config.yaml
d_shared_expert: 512
tie_word_embeddings: false
init: "normal"
init_std_qkv: 0.0248
max_steps: 4695
Below are experts of layer 8 (counted from 0) of a mixture-of-experts language model. Rows are named router (the router's row for the expert), gate (a neuron's input weights, with its number), up (a neuron's input weights, with its number) and show model dimensions 160-239. Each number is 500 + 50 x the weight over its row's rms, rounded and kept within 0 to 999. Numbers have three digits each.
After each expert's rows: a language model's description of what the expert responds to; "gets" lists some tokens that make up at least twice as much of what it gets as of all text. This comes from a sample of Wikipedia text that the model never trained on. Tokens count by the router's weight.

# expert 30
router:426495463500553519478405446572537494468421493514457524426432585436535509530491515476485505456531434495432639453513528451548491549446405501515471484409544551617491471567468420415519389498529443486483484450500513464595533443455481521468593501
gate0:575506544471595530554469496489498432499529535514408537482462495471586522502481576435467561506460449481561591448442484453489527520481479523534525472448494453551501508619434515472412428480506538513410456477418489491547538582583457480451485544
up0:618528507490436488473490509501438499572472523403482560482432489594557536522488505387483598620491445532485512474421550573462524410481456516447436575529527414506439501442473506523551611503432520447540447546592354434487555516467558480564454420
gate1:471480387457419463487541464480520583521535552408580580484512609522463433515475590632521571505414508464458511562673492488483563473467518543415609543441519501582476489477466446548492503489443578554460484509488518514481550510535524511539502456
up1:425536502513516469510531542511482539566485539582526518540473425480547431519510462542491516502525450445451461445511511556532463551483452516520495494548549535398429526530335471486450479460494532424474459456456484509573561542524536440493367530
gate2:471573507512530382476427421448549500586557496562532478522433419492443536496538478486524439508465493505474357382550505505528486558511581468437504435508547502457456509516540391494518604531483549444544531479489521438443569526556568591432516471
up2:402448511432509540403526436445561492438574458530544481523509563446466554596372485425529413526508590476416494444585532478505417455544484488528526446486498454520546491479453411520539493445512546497516487533490561583465568457476554459472613581
gate3:487508491526474447442529482456552531490516548397530452546472464603556482509508500482561511535416460498468567551506528415547502494497520410482458464501460450460404553533527575615655465531463486497512504455481547419591487506601482549545511463
up3:595480513528571544375531560371401473471503502537511461599457438555429416498555521457485589541484492545494449527547481544497528419481418476473470506479500546402591533637424490492486487463471435552435465520484400573502479531523435466479434509
gate4:572524450496516547477528470460449448522449417475553464556550542530518427456587450526479432593480540386518549473566496512369515541472578485509438501480474574492574556622490542566474451474524524466479536584444412480476545541535513483404430382
up4:527487490491563512474627528447498545466441412523403585602509457547570487455411448458515465506611518470465454490555512470492409514445492523422422567526458418456516562554474482534482500452456488594534492475539515498372417551382525448388543414
gate5:489479476506454538476498449390531503452455462552485510562512520527440475488460583481439437658476437441389555591542494487549516545480461530527550532522499459464453493518491464480580593533516496558528475557566503502423445485524492545459567457
up5:502456499480461488510448506371456610464539520391478525513532524482486500522576531506456539562409592492437528518465472452592468499447449438502506545464436541495459418689479485504512454538478449538452525485532528512463461368504462584463584547
It responds to: Decimal points in statistics and election tables, year prefixes like 199, 201, 194, and the pronoun it.
gets: ".", "201", "199", "200", "198", "197"

# expert 52
router:490450426560499498426436419545454453527423453576555555490526553505420533507496485490481440499535429491440585491469554423504446541449499479534571537499499544521510521548480445470576476442575461457552492464537599444529567418474448452467577438
gate0:530478514530538424559383503470471491567463525511419539505578473521549512633523472611422539573550556546404579605508490587446574462495443464489579560418534576478501501482481544542468512513543541492656551369530572522578513521573518453481462488
up0:461529482563514531494541402458527519403493514412472521445463592545498452549552553574446488519514458515516500564454497591385423494413582510556551475588462471470481597466488593517402471494458456507526520534531550522462505521455449480495513574
gate1:457474481495669553481497404473410534480491421437499493567486473558522461473416527551503457466519514516510550541563487449521465512573482477547489426439500468448584461541497516404475507548469423510467567539448598369508532524453478422562581573
up1:522410493564526557442475494519567491472572526515554530445515470506585561621544537528378479514507601505448517477575521479476487602452478505530414420471606502541511457560414490557493535540521482501484533519417525474438482419466446443607545492
gate2:521515501484511522552522493449516446432532461495542555468540454465510532509560463497459533463515550423458585540560467540408623545427494541446514503584520480585487529576402540454419501529500478593474420542540545499535382429503511585471534538
up2:568434491506468534531494508587535466585558557501496557502515504492475497501491540518447503535476522488420512540552528498521486400498477607515608550542553523506617463453418485446484512482415543512544503527528544452521435460447543405432506468
gate3:444449531518421549551455446541551518427466454499550536470550515488546549427420469477488518503459400541590476546523505444506474562488536548558509496584465528455431464535497570583472495468472450472515457442422491467476567517500485512528545389
up3:470543446437479494554504547486454546536475511543507490461487458557450531577527528531527494466484455536488501538448449573450441476506474523525452456471472492607505516493494514423462523475514546458473426480542496449506449462621435489483432536
gate4:544473502550463479474500576403505468576486486465547466355456585542533455422433470563527496465524502538578464439478492552443527440420595476519530522495570465448553433510490518486490512450569542529592509470547491559448522467514513501509528428
up4:531440525497390458525481548461513420493500502435511470454545570475605590478437431546571456523540505528579442473452516535489412532602597571478451524482532412405453494454455537461519502385550505494437424414437526505519474470419444564520503448
gate5:576529488438510417404571580452467501495502558572452472492583462580475462587481419528527492450543496542486606539512537545566500507518454569481602525482531495513470413461515566551578460547558512474452632511516547542475515472481461460478339456
up5:490443451472545562417429435505579491476491555463485456553512592464622608430571438478486443490541493604563502590473441557525424451523497364482518480545507443530571490513658471561418539429529505538545549513408541472497455500572517464422520488
It responds to: Determiners and possessives like the, The, a, his, My, Our, usually after of, in, to, before titles or nouns.
gets: "the ", "The ", "a ", "his ", "their ", "s "

# expert 55
router:505470423544538556485515531536430422488463451469538511496478548439535525543489422551530430462557496428435512461484444460569404461441484478627539488448521577493532486526443468497470475442505418446534427491499466452564494474496487521467569489
gate0:531483513554550513461530415465577498560495511452570466459512530467417486551532562460414529577523479441425531518560451468497507465421477603554467523471453390514572462604465484585427406511484517488484525508560464564494419461479494412424562525
up0:525496584584508483498587476496475422573523483502492456465477508483426510544510450364550475540518492486588575454510470454409516526486621501394459438596465455493489456423512460506492485530569527529490469526553476458625499481474398495477484456
gate1:577489501464537511629510470439473430533496449498479452468541492502500528544500473538557594504377424507535495491453480509477445401400546458433597493483568529566382449574594494546396454539410531503556510460472610565466578421532533487542433544
up1:509574563605490419583419432471429472549500436585483502586483486478478481520543507567506531437512493487560476517588445502534529534533535515582504403485572512553484503483603530486528530486502425496488535525401464482485493413540475471450483571
gate2:472527508479539555460567499555568502528451502544492625469543504525485470623497503474512447530457439478412615491525421456427535452488447482532552496569450513496455619512508445513449531421574432513425461481578492437507483497505492558477475466
up2:559502469513502489554411478545547465544462445414529494496537451525496444529429423447446540523442520495424510519576531464465542461460519505480564493630457491554438479421476475502596482483454500528529425482529545520511481547524413464434462488
gate3:398537464445504494569471508519601484524458547530426578540518525555551538578513521517514441543565524436452560517483487441419479520485424442436482478382533504449436550568504410499467421527508519469499469567537497588441519513492541562528487500
up3:510469428497499510470510408479461475499450526461478502471553552492474542488454476584473470572494522550475528548569561476492503515544536453573480481435541563528500531475501481469545472411455509460492473469432475413570535511488533526545469486
gate4:565473504509486426524493539511437465554535511569541477528459549588515515509543574557534523476546546448388544494485542475613425432575471470552538481548496528511488463437557513487386503475502476471568501467517525440541501542432509576462546518
up4:475482517534539615557592514526527497602551540489420514534513474574490507513473508538442473582449444515410508467515484451509466499473518415489534505584489530500361562480563511497471591499571446517485513423428486447607483473461499494474468503
gate5:466575502459613465491518494505428525491432446499506519536523515473495524500533533518551465470491538462433472549498434466422515462454527500522446537454463579513530445581490507445525467515491515508511558499478512516534502406506502566424524499
up5:567566509554503527440438521567457561425507474515512533486453471496533517514440520457533474473540425495572405580472535561516539430535543469415475509491474483498572469458539562618529577471431484533512480628482385567611559499446504502441499453
It responds to: First pieces of less common words after the, his or quotes, such as lim(bs), el(oquence), pl(atitudes), priv, plus initials and opening quotes.
gets: ",", "M", "'", "p", "her ", "b"

# expert 56
router:417510465519510516416451490536467496456418470527502466436469541434403550458439519506465376484517398506559511505461485495507451556467511455477469499474542518509493571612440508487510558451494439446541445465509521534562547444500517508497540448
gate0:413531517460527512592527562514489539566511531454530449449570554499493475564527459581524560545519559506378510456477506455523458479534576477436412465511519515483489520533398544434495617505480460488531479521484436473508530535530494510586556497
up0:376466599500501460508468431431468543538544505566408462548577594431456415478564443508526500498588557462607493481538528520376578515472678521558414532485520507432528547462398568492455473465570495457534495578521527425457529482447439533560552393
gate1:479458472432483460464492539574470542466559483473459497454498418573546473516446508484467514565543489504542437396425484575569505565418540518535509570441563475490496406429447517531543535514471553487428563578574505576505479593585508583462561528
up1:407533511543449496587517449518539463455417564550501593525505450404541473455455591522575490469467465517453472466476512520473445435461488555570434493561511522469533430442563471554443582528573519506492429428486489501562573509439501509543557585
gate2:540430515471541514456629452422557474480469519413519617552423522529452484474532391466482509389502567341511489499487456530468566431503531456560515545619442495510559564474489526534381604512465445554500529473598530430525412515553471444494539496
up2:456483502602569479554445448510429494517614486435463494499498440572430621611475506533491437519447556405451552474488571522549525530539581491546453454430439484402433412454492485560441552523494463502508579559429544601459500506551538522488479526
gate3:613535460470432498497479455415458578577557539465486524421436552535509502479442462459470447541482515556421437487455510535465528405512498612534524531435503529539544555494462541440481578462540564552501500607511519512482481496548539548392530545
up3:452520435482456398437483479436410562637544488486547587477607505456357431390571403460531457458604507479518507509515365549430476462453481464505488488473519496542510478508603468443491480539554348548519412499577434430434504527455522501537486523
gate4:597414566492509481491492418519527479513504542502620469428437512501490517511479492499531585461545480435510551554506580581476489398553539492515523553510527483501538470503466480553526578577527516453564571505511490526487612547520568484393546524
up4:568514489397509507493606401537525475542478482463594460473422422474452438463538462436507516533484549406520563496528496536452557462498553550458514664467467550572517487539440515555410502527541570575462605529545478557567464535504510495417527457
gate5:463454543371544521544528527528518472491516387540644529458524584525474474513441498477491505525477485488514502495450459586487448494522428537512530463576488470483557480519438525504502462465526505525455540558554564456399567505499537516530535516
up5:503418429490507536402470487485565556509447465488572496525548484517489488444482484540492545514570503572519451480499459529608546408464503518466501439465483592485528498454467449507434470481477476446499468525541586425546491431573458600544518465
It responds to: Final pieces of country, state and foreign names, such as States, York, Turkey, Minnesota, Japan, ak in Büyükakçay; also W in coordinates.
gets: "W", "is", "a", "ak", "ia", "k"

# expert 18
router:476481389511502605442482432500487489471427458556555504457496552408454565481500435500504440401496435456458535497486501522514480524483416500519561514488522519603585592485412464492543500585510435458566426471520463486560487455486508494471509452
gate0:528398515444451536515446499458614492414433439410499433498440533467508573545516521527451408491516477444532506541560510463434469545513487474511487572450425521522541579476496466460507467548574532530575484441482462469589477438600499469405530426
up0:521542499510489551520460538526516506401437495632541527499588427574445513524497586514437529460656479588530522507561471507503531556511464496478561485462547563491479475464532503470557540504511515545568535528442471401502481547492504473553510524
gate1:582439504562578482511572501541481517482448515517485534430562468514441419495501493464447406496431508439400538476560452424462423476498479535497516492578582542556450509503443558499452499465510435588448390389502501505510491582577477507452395589
up1:424619407444449451541551518508528517403493516475475481493426515448575505577459555468530506622461581477561523506520530535431498522537510473551507522446506464440501484580512436526520450488473505547492515528487456458504586466510586527375542536
gate2:460579503527423468514477494470507479558585513521484549527565513516453476540575476481546544486522507476478469467474485595531553498551469561482552630484526426479524510528517592510513464551538522443545445431475524448446451442495511466534501521
up2:491522568400546561343556418585491487523480627491472586518477456485542615588515483408518624525535434506463522487518335477520452469491357546500478513475480487455462539467557507505523505457612412492508497511452521485471481503521563483419521539
gate3:444507508535501658538520503546488564529486443452488432417482483407498539541402546532502435515471450566440502450531475471495513550504513501518517554533598464577556612484457530428466539543448514494487483532495485577495494551514524478456453475
up3:545547541410345496511429507488526419526409490474501435467546449458548529473505391559537486545616460575543522496413471575494428520437468502475465514593448514522573533464512519559537495492606462492493483553431509490524465578478564543440469562
gate4:490495585510526600400481477434533565465483519451450469480580485475524536592544479492490462597413377491526472464458553533587439523472476422472517480608424428527394471445501515549520556493536449501457543486540542481482519384489424448458544513
up4:543551488480501583580506469531519581463437508564556525480501442507499595483539566593441502553574536475451536562534494482576457535478457443411523474423462579468506490446496490474482491453528538459545480555602460483546472464511459479549567492
gate5:568501439497497462499593478459491446537514535546563515489470565582560480505548590540424528478460492474500495574501417490484545533546413463452503420495489543462564488483512468467555442509352601483488482528452540518495510547520448503438513523
up5:465494496492499513572428581519497544501509441537470492496478465522449585388461478504561570494466514455551479593521470538496404585541414536498516560465472519529561471517489473461487499450398481517541488426544562444536519470549463526518534551
It responds to: Closing quotes, parentheses, heading markers and table bars, plus word-start pieces like Con, abol, locomo, instr.
gets: ")", "\"", "|", "==", ",", "= "

# expert 31
router:398488490550532481447442420512500486473442447399533486479512556413468522497467466473513431491536417430475471471477459424517442596465468478544558520495510496463498575520488450506546583510584469429560517442553474412493594488437435500482556458
gate0:477484501523513564599453475540469505522435446500565493445548547473523398487512520490445595494407530524530454469441503531503571617425520486485512508465528472555493553463452463505545507480541527454545481570551529436526474588532502455496435416
up0:509578442477556548476485468591451466437495505583537438509495458515454524512457502562569454685441531552494532482573428551514585490503572519500522465513482423568585530462474522466589556531434520492452421550450468496462509475495491523468486475
gate1:425432542559564539486481462452530517505448524511485524507514550463459457520577570475548455555569487453465442461522476499490459578540545408454562555509530518448401458552527540469499459571546561455509454405435518622459511469515503411518515453
up1:540481504504472517452481452580501463563488479502421489503517502600412580567551451555473515483454470576536522581527457484437472443480556452498437556535521476443490440567496489474466523473495478479342409484540486475533564511537457413506566567
gate2:510631482440476492479560518456463527476546490550530450502454512503550472447512458539543571501571519620488576478399478533523561479486545524563516410505502460476443583532538497559523510395556496576561443447470533480517527447433551473496538496
up2:507552514522564594463526525426503515534368427534443474483487519544509479564461471550482432472534487339439506502503503463486520393514492497433482587447396424503476491501445531450513409430531467510470452503502572485480414481492439439500470486
gate3:559486486466421485427484443493581490486506621562463555439578555470429452525502482419573512466477552521537481402580478542543385458547459538399556415548451508466563531532540430485451563491470538564485483463482442382541564626527452572510536556
up3:551501431506582527540481457485399390537575516534543476483475434608500448479550505578529518457524456515586534555482462509442521501515455484504452582508482529494536616535508450503474567542449553421507477483520477526540518509447446486528562549
gate4:512507463506513480456552433476541422372497466555406485546528472466450476402464500576533421604536486488524543542533462499564549555472435549582462443485513496525537512505546538478460550464481468485472559474497526585535544504465492485498583482
up4:455476545479478537555432588529494522470504523514417539451471471578470513519542489519513425480550601553456533526464605404428492480572457561589440489602541581534518554526457532508512525395417491529448483465489534525398464465449557489395496532
gate5:490421505419490489351536461452534439496473549541504481573569511449445506525374599560534467541503479674434443464523393446471481541464465494543502509508467597458436555423496469461583546572428465489469511506515542491458542532512591445533546599
up5:535471556506416449488587527527572491482564489570486451512512397512493472483545569403410515545467554476427470542455568582480591505435499597505444516420531399437581546371617545581403461499500490456605509494457458548514573519438590379410570476
It responds to: Mid-word pieces and accented letters inside non-English surnames and place names, such as ó, ö, berg, Krat-z, Gyl-len-sten.
gets: "en", "er", "z", "o", "or", "e"

# expert 37
router:476485423507501534474504494452489465511555505458513511493385534522425531522395519507467457372514460490493571436439468450564402506478442506529549508517535549590499547577442462452524501449584491507469502413476574472504451432463456464457538482
gate0:596447482490486406534483454484457523506511481492450486381500455519541458376456376392527423511444449582499474577504472461467519502555491499494488508423558551545513591474509460414617512498576464516508551423567569525459498448444471543461522632
up0:456475472530467468439469492573570472445541415478526541462476367510492550490594518496526569480405546531474512434347597512491470523422514506542492505406451571533486548495513549505477626513462562507531468554431435480455482446481479480541539582
gate1:408508509526525545563464501510500498497527475453570472527542439422589540522504509549565461449550544507519559520576473436538448640490519548472524523463548390500450452483499453541513465456527489573456596539472474461492439472454485436484463541
up1:489517473547558483501547455463548431477569488489562501593546487556593499555518574467470529472473433473542483520549375500545491403590451496518569514487474400471579537515568510460499438546515460479426518468503525446558496558527454450497482616
gate2:454488474414574581464471496430462461468520492495450473453411571484495492544507582530577531432376472514484548573410514486498436384509558451572506439403476437455493618590515513482543443527485565491452497490520492463481507417466491450485490444
up2:551472503404522427577474434473414431551502469511552525439570417550495491493573538535467490573573523429587552413546499400531508497485438496466449569520604627468537526539562493496521527505450439516441505430516520516471564511574535425492551520
gate3:523548492568530574511489430505466482435450558514363527519481415477543478451485465409560511562447494503552493454426525422470411518532402487582487443545553428548474569599592474424525583576540470434478556537581524502470562354520500491383553585
up3:536442453506553526386447462505498472532581504409513400453477507522494528465562484546541587502544511524537531439445506544484490431592474495454537500479617479401537456608568580567536555396539543504540480450557505521494505455572490401460514542
gate4:550493450495462562492568566393465484470482502479526451520538519490515599526483603470565462518539446494556422542414595554486556584538521492474388507548619549516543414557541513508484572541504558500495510471478499475501497477515471486515419537
up4:412523512468502530515430485458481483533562566482560411514453432480402460572487673476509547507547504473572413571468562518579360550561407501487547562523609558517427440474579560497443536528502488537517469547497478540457466460477534469443515499
gate5:489589505589469509556501498444372494484463477554488469502532543473484506562503532643466495504527523489508461494463489492450489538575492479543489455489430488448528605499487517510573531532465488489514522439496541512442470490460542551387499457
up5:552613509493475550452486443609431477414494434503487497508406541449552428477501474540450499563496521472528518564616465536487594530480507483563542536502559455484508615465530514470441504485530482492485482476461424456560439547516461447577462551
It responds to: Sentence-ending periods (including ". and ).) before a new capitalized sentence, and the year prefixes 201/202 after month names or in tables.
gets: ". ", "202", "201", "). ", "\". ", "December "

# expert 43
router:500477446591574583470472475463451461479492504454477536482509510410500524560438421531488457438499446465454435509445528489563460577461503430593513523410549494526546568560526477490436366495549493439499466512479430435592529410447461473494468460
gate0:515518450493503490449415503403517475528402469409506523507535483417573540639492517489470492518536452527522481542467456476554451542529433463475494514427444444495540497569489461501534505437494469401477435453522459461519515492479541551502481592
up0:505490498573619513465519571426545508394491505533613475479540507515449487492498598484450573534403511577535484473499483501576460480572523434524596515559442429514415451519486605430462583459512590461510480464464564540524550467473556494471579550
gate1:536545478539445470430438521440495528562500502473516504510521573526569672475536449542487448512506572492486417546514524460554453486467482481490450556424444524526491509459486417450658573569515575453503534449447525465447513507434492412511465560
up1:538492492504413464479430556497523512461521499483499441492444513527487588484490559594544544531468592575531414473488557449530421499469439479536487464666494423466532565516530486494531404497576491456479488511508544457477462412560391460526489563
gate2:531474560537500487446572485462477388462555578512456533429492527462467400493451456543521548477528430399533624526534488448535420448519507476492537497480460430499446548513529479475507489455503509472398507476466473466445545551548636541566458525
up2:467490412497453504518438576557500500484433542563508519381446507471512555502505449512474477532528493364390482420426494476507497552468484543364514519469456547520516385438525517487575507407509445574445531474419470475561541548433473506526600424
gate3:525407477569456537480391525495508466481517408428575476459409496429434434469356539553432513543556529479490570432437470553539536573552549530557531530504462511446441486461519489428498450528557486506517513523565490487382433461504454519573512563
up3:423529492429470526531430427532500472486455576492493405478445554470474502473549556532467547540484520519483512618468468550529486534531440536581447568525488479438483528572471466489460515514485474490450467579578444499560491537468487514449407566
gate4:460511398561549375468439607479530405546481495567451503430375572479538561410436535513501483497525532498477463503557486448538504493572481442415449436618416466473461617523606528481455464555454418432556502551446565489621422514547447549521561401
up4:523547498477496422551562539508393544544541476434509493481547458448575534520433439553546489527494620457469529448507530548485556507492472561518585508451477479479550549536511584413537480514538525467451466579551417524406469507508456490473458455
gate5:474534495414439508449455482468563561458542575555462475545503545562503516468526470527503503483503535588459556506522528489550493513549509438508579406460479449447601519454539538496425454528439464526506471459530491574554512513529371561493493460
up5:508508436508464407478446419458643412591553494540467413567562643497539509500507587548558514566498426580539495562439481555485522511459579476516468545460493450460564523524586426348542493527509548451529501554464453547435503537432459459514463564
It responds to: First pieces of English surnames and place names, such as Mor, Wood, Bald-win, Chap-lin, plus apostrophes and score dashes like 6–3.
gets: "'", "–", "St", "Mc", "v", "th"

# expert 15
router:429499462543424436491463456520491497459510439538524536418423580447455606506447477567445411473517437523490547518472522474556502553436483536577579610454503588475531620548489478439585488466498439516486409530534560461487571492524464430402551522
gate0:460489531519620529509499556501543499422544485606533554430416547546529481510482451581460473576375493516479507473595454596459534440587585499556468544480521452641490560469474514398531547459494569455481487567541478532526474501517559550477524592
up0:404586495401453459404483460470500504532554486434509487484600506463511459442440568523465423457493470541460443527468437368410528598484445449529565471489592457466504552532500539471500566478615537492483533506470471476501565429454554482412511480
gate1:515517501539548464503559503453447556485571408460513558423538619545505493508413506501489541435470561397465514511611551521536462594576592524534483441474497561557477480484489489477484565438449566495471414474478632521473561555518524471507536576
up1:523565522540505458428576469519451437602562533422501515538560611491521369573555492540493613512426466496524522561506469512459484455501409524506436488471522485526516470601562577559453554529500623460457489513464552474499417537446543437448422575
gate2:520481475407593530524443524519565450470406485476521500511524508463545479560495539474369575526458446503520542570559542419527455510547557443494526483529468506560499504521400483426530535530466454526492537563517493466516581547502484439430510593
up2:541542523524546567531466583522438477442577412359556536498429410554506517544421508484488485516630470467556573513481420471504505520465455543513541550520577510348406601470438490494560458465452571476447567490569433548484570436536479531481441451
gate3:445485494502607454551505488421460573542518439532494411389432461515496640577450496452486523500489559621513521513551511463477477483498440447436548616471486524520418551470544605480459500469472507461504498429529485445516442507417522508523549526
up3:500566490544483389508562381482477485564502529561404541583444508559567379432507488466559445566468467526499530474480548521555437434540578418467488515486436529460461548526639556438429489505467359615631404415492465478577433514465409552447513457
gate4:442598433514422503522587414586523497517505464479457524491504555399565476513536381510510559502564432445435407509501525495544472461447510506431392555336458517465465388460463531537561516512452536497534472441423457492472527556473580485441459545
up4:457460475501462466471539457642593476532533404453591455559487519462518519436514512558524532496494493458455465471501507397479470527508453463478505501542465514515435447487496541487492539511454385461530534434543468505548588455465571440523525485
gate5:548410452440486381553529532555554513550550567548540488474432474447481604516477532612387496552487449506459470521533465414492537578512491433491547556566545557486475505510526502496530543547572563514562465442444487513539493488561507441557478439
up5:521503585453547489494440591476517414557581509540540419496525504509566405587594531459498505548429492446501503507583521499522493443526447381521433537512551486492501538491573568519500468481501588552449493490455466574523521519633467507446504455
It responds to: The preposition of after nouns, e.g. sack of the season, plus have, has, had before been, and slashes in and/or.
gets: "of ", "had ", "/", "has ", "have ", "for "

# expert 9
router:511482397517560544445444519538476509445467425549536468445473516484427507514495536468450425549511426475499558499432510436610441614463461481504542499393470534549558570522486425436524419518601496474592545488529514509568549486479514416473540453
gate0:484560611518540428450448572535515505522478542478448457588500502473461505533476444559446458540492580399505558486471447401444519515470459598536503443448480458484497503500447616426529452523543521504443560432491583412486405544504568393528500495
up0:519452493477462485548480508462483525526546500566524437589508399494556515511456477442438610525420493514462551506526462515536440452493501378416355480549466590463511478462487487465554538523497480484482553461521536476528490477523425416454458531
gate1:606469381502511499552520487490467469523557495488517512470530529509396496494545482536460462485485500462608577425493548476417453443531442584446450528532571443501476473500501531436580445480510542468586532536525395477512451531569561598359579689
up1:474508517560525483431465463419406483491538393470425408458484440555481416398385584466424508550432457404480540435437564463499562500477526539542504493543615452534532507540457548446580476484539469501638517564509555578436463479527556608429560517
gate2:584450457501551526420481547502462572366520556494598511539525429457461521472525530480518485490457574484474515474465495405557554500497524500543461568485489522504489542472430519551404494492570494571538556500472572489430583461535445542494519564
up2:483531527482576588565552463458458429487484528536446500491475407410522441483449551483520601427517499494509553472488436470480499556523474465546482467456466628433543423500460479598481496538534430487486460577498439433604539464525497520478462519
gate3:483484537511471536545521516479384511552432526424568480546537485465446471490492556394453534485552504413515500500550505391552602478467445607491483457538514547488440441504557544474568478447452501509608492457487499493491492397550529601600579462
up3:524448360488450452448486554503426523473474500505538477451558498554479485399522452447430464493476455450568494378485443517582410532444486533488530395382456483448587627446442530469547519547458504557502554486628541533499504491484511487523446526
gate4:513544591420559522506457419478481443485487538556512561485464451573501460491462516512435587492553491401409554509551546459507523516542458493505536515593488542435483483530542451481436523573506469485563473581518572425578524475447434467477471500
up4:486568506595404433478529534449472511489491479484472522499528506552502539509484521551510449415479503436516467541493478422586458466484638533468472484438499498518645416547458480462550476422500397532418508535449480440516491506536548476603450481
gate5:487489470498512478632480426510427466529431510442461480523411441486473450521430518478524498477491502557551433463418450549468470472483510477511475593568419456465577470485551566504533524473486441410590477530483551472427538461456469504520558492
up5:545488523498431475518573460471514503476544497516472434378482457564490436517584494549581409526494499494581640585560517523453428443529488507394610527522475508439553516469525572477488461563429500498488509509556447393524558481557506569499467568
It responds to: The word the, and also its, on, along, whose, right after of, in or at, e.g. in the semifinals, at the end.
gets: "the ", "The ", "on ", "On ", "its ", "s "

# expert 44
router:451497506492568550482428421623477505425569411481547556389404521524456478562467429586430383483498468452421520465528483428522503552434442428528510517487563554483543487573459423467557480481534525496555538517548524469544560461513414496416553475
gate0:536413532576533543552488459613511481518505506566459593528492536438474449455423455516332498549511509536510498427478422651502522504482496410609456518468537537386456494499516395432545464504464485590475479519555524529496439557449499496458570532
up0:493516570462441575508575457596497455388524419527476519390444402435478509548513468554585495521497598521494418565408542466507450559425544545501547551489495460499561498542492497461508460481489565448476544527568471511514412483468437505558425480
gate1:482484450424477502462485452492540520423508518463515470432512528476533460506410467557465449443453459485506524527535459488497537440499403562519494574392486397510375506478494485572444467541521585417446570511555473429526587465461381466452475427
up1:486497535537507473499495502486542533592519462563528556558488489525507567548473499523460505508448516526506531435461568502463450484559595423483449515614433540623621440462613479484465502516563459548560509595478578510519547456564491556482536515
gate2:488633471501428585528528503532533486433397502513410554391497546575528548535477475490456458432524560484479660483475532451494520492516457487414422526402467490532518496595456485431566527550488570492653496475500524474563522480493472560513533457
up2:597523506490572563429496553499543373476549456473582466484477558521537401467569493503429549500463463384555523521511572529504453501615501566431520529462467562442549508525518427431601537533507469545566472555532524539456489595543563388590511448
gate3:423520524390679536564462474495593508498446440567518548361476494576506449519540472536482505501514469435580529580487517441541514478574544465454450579582516431516575518549431498514455436510483551542523556539501425546506490419521535534497468509
up3:514526535521502560524539497467523504570494517543460477446549426482442465461524490518537466516519599527474451561553533453512462582411572547568452508534422532478554466518474520580386482509525534535517530513462447412480479451511503502512473505
gate4:503507521456548525453467467531517485418542547527492485444435455550473501473554455460416474527482388456378531559557460534506494472544480497413560479459486495477443520535458379465540486546486453446489510584488536376560515511485583537538565474
up4:511519509483596542575426489472517497484489480491489462473476452473527516485601449515461557548501417545476555550583521497484587468478393552468457504429557511511487566505504573440580440551498471510451488490461507467536520454429590594455534436
gate5:517466484534513536505505453597412508585541505502459505495543609465484419592494462449483556611608490537480403424586457466463536542513503451461449409490484525340491478535412459544533516504466500507510601579473529447446580503507405510493438496
up5:537469549486468433519466448501464468524471460405547462483466489616405557420552495480493505585515563569495450461535492494509491448592514486492552484516518493501470430505488505483442467505495494463496546479472517495462529451516497551448390574
It responds to: Field labels at list-line starts in infoboxes and taxoboxes, such as Born, Died, Country, Genus, Coordinates; also "the" mid-sentence.
gets: "the ", "c", "C", "by", "t", "Born"

# expert 62
router:444515475533533548477557443494428488496443382544510481512493494447420554497495390495525382444601435494529530406486496376565417556465508464499571491480510489536518557526475529498537491438492515539490410491496506501477548416571494494432545480
gate0:451594526456422569579462513519514571472485468477482487463532481520489526531520490490445511485458411447483418528479439507534527546442457540455434462543506416534491497528490416446462534492477473503409552516564390460518450442463588506509476487
up0:361552565499402537497431456444517493442621558464577463452414489579525521540522484478561569450403492480449484515492404518568548459558530516414526531542465447481430511545437395475646551520608532564496475510405539490465544460460494403500522476
gate1:508492448475634499521516541526575506381494510585525561537453500513511552489595543411507448564551456489535490388507411503482455431472556522548441572499503517637535487454445488491604465480576518527402462481408505534449487476499546528456483484
up1:499493500496515518455463481530557520545503491397559470544486528460576498544556500540551584431432555499568450471509527535503555580588555497553525514535481466466467488552606498537461493467539507511466564491570544450507553530411525552488507581
gate2:506493405460611672466465443455539441518562519468460573495497400484471505481464442360544388493563448395454550446445443392517503519455419514542461519450471435519517586482519484460456523513473508563479497451587470510508526446494509433545545520
up2:492553462637614577481584501502495563467407446454498519523534481518552421442550421455454524460420512609468539550487529616497528502515497465473601550506484555532482461562360523476513519434473533481547493444469515427428464494527512513525479598
gate3:478546485392545476517605426456517513532453414525400495403529473496570531511382490515487478537482510525485540490495452529483468494508473585513520484497497507526520400505571553489428472590521508441502537544531548469543592366530409440486450581
up3:533541554432526498518558454447550550497587431563470432515497528501474493470507554398627404533519518467550499597576415480505527551496507552509622502477614532553412526588363591521547416481539522412527457491477452513412582453498594462496580405
gate4:498449463538559489483558439527515556430507522401448551519504569525544454476502513499464545531480451376512350560557459494514460462570510482514514425552481578561533519459476543514460491415532606561522506593501503496502407487574471436537516480
up4:462488478550549540437433510533519416493496480595513618503425500435493565463430562472542544419516547505528581490491595534482517529515587475555445541486447495449561515524455524437525547439519414451568516505525499501503603507524426507506574518
gate5:481546490433502575554492483495431522500527507416490566505444417477452480533450515544496520484542498523616552415536403533509497513457545512469608512433556512422451502563372537570595450502549452456456524451487487406432563607481443549543412484
up5:451482533514567606541461475430444529534538395521504491580423445441522479573485506511501480542505504588583575520518490495456426519511416567542520456532582502452536515474465441520572396512534450535399532516557445471361460506563536432469472554
It responds to: Inner pieces of long English words after a prefix, such as dic in abdication, vo in revoke, f in intensify; also table pipes.
gets: "|", "ed", "er", "ic", "ul", "t"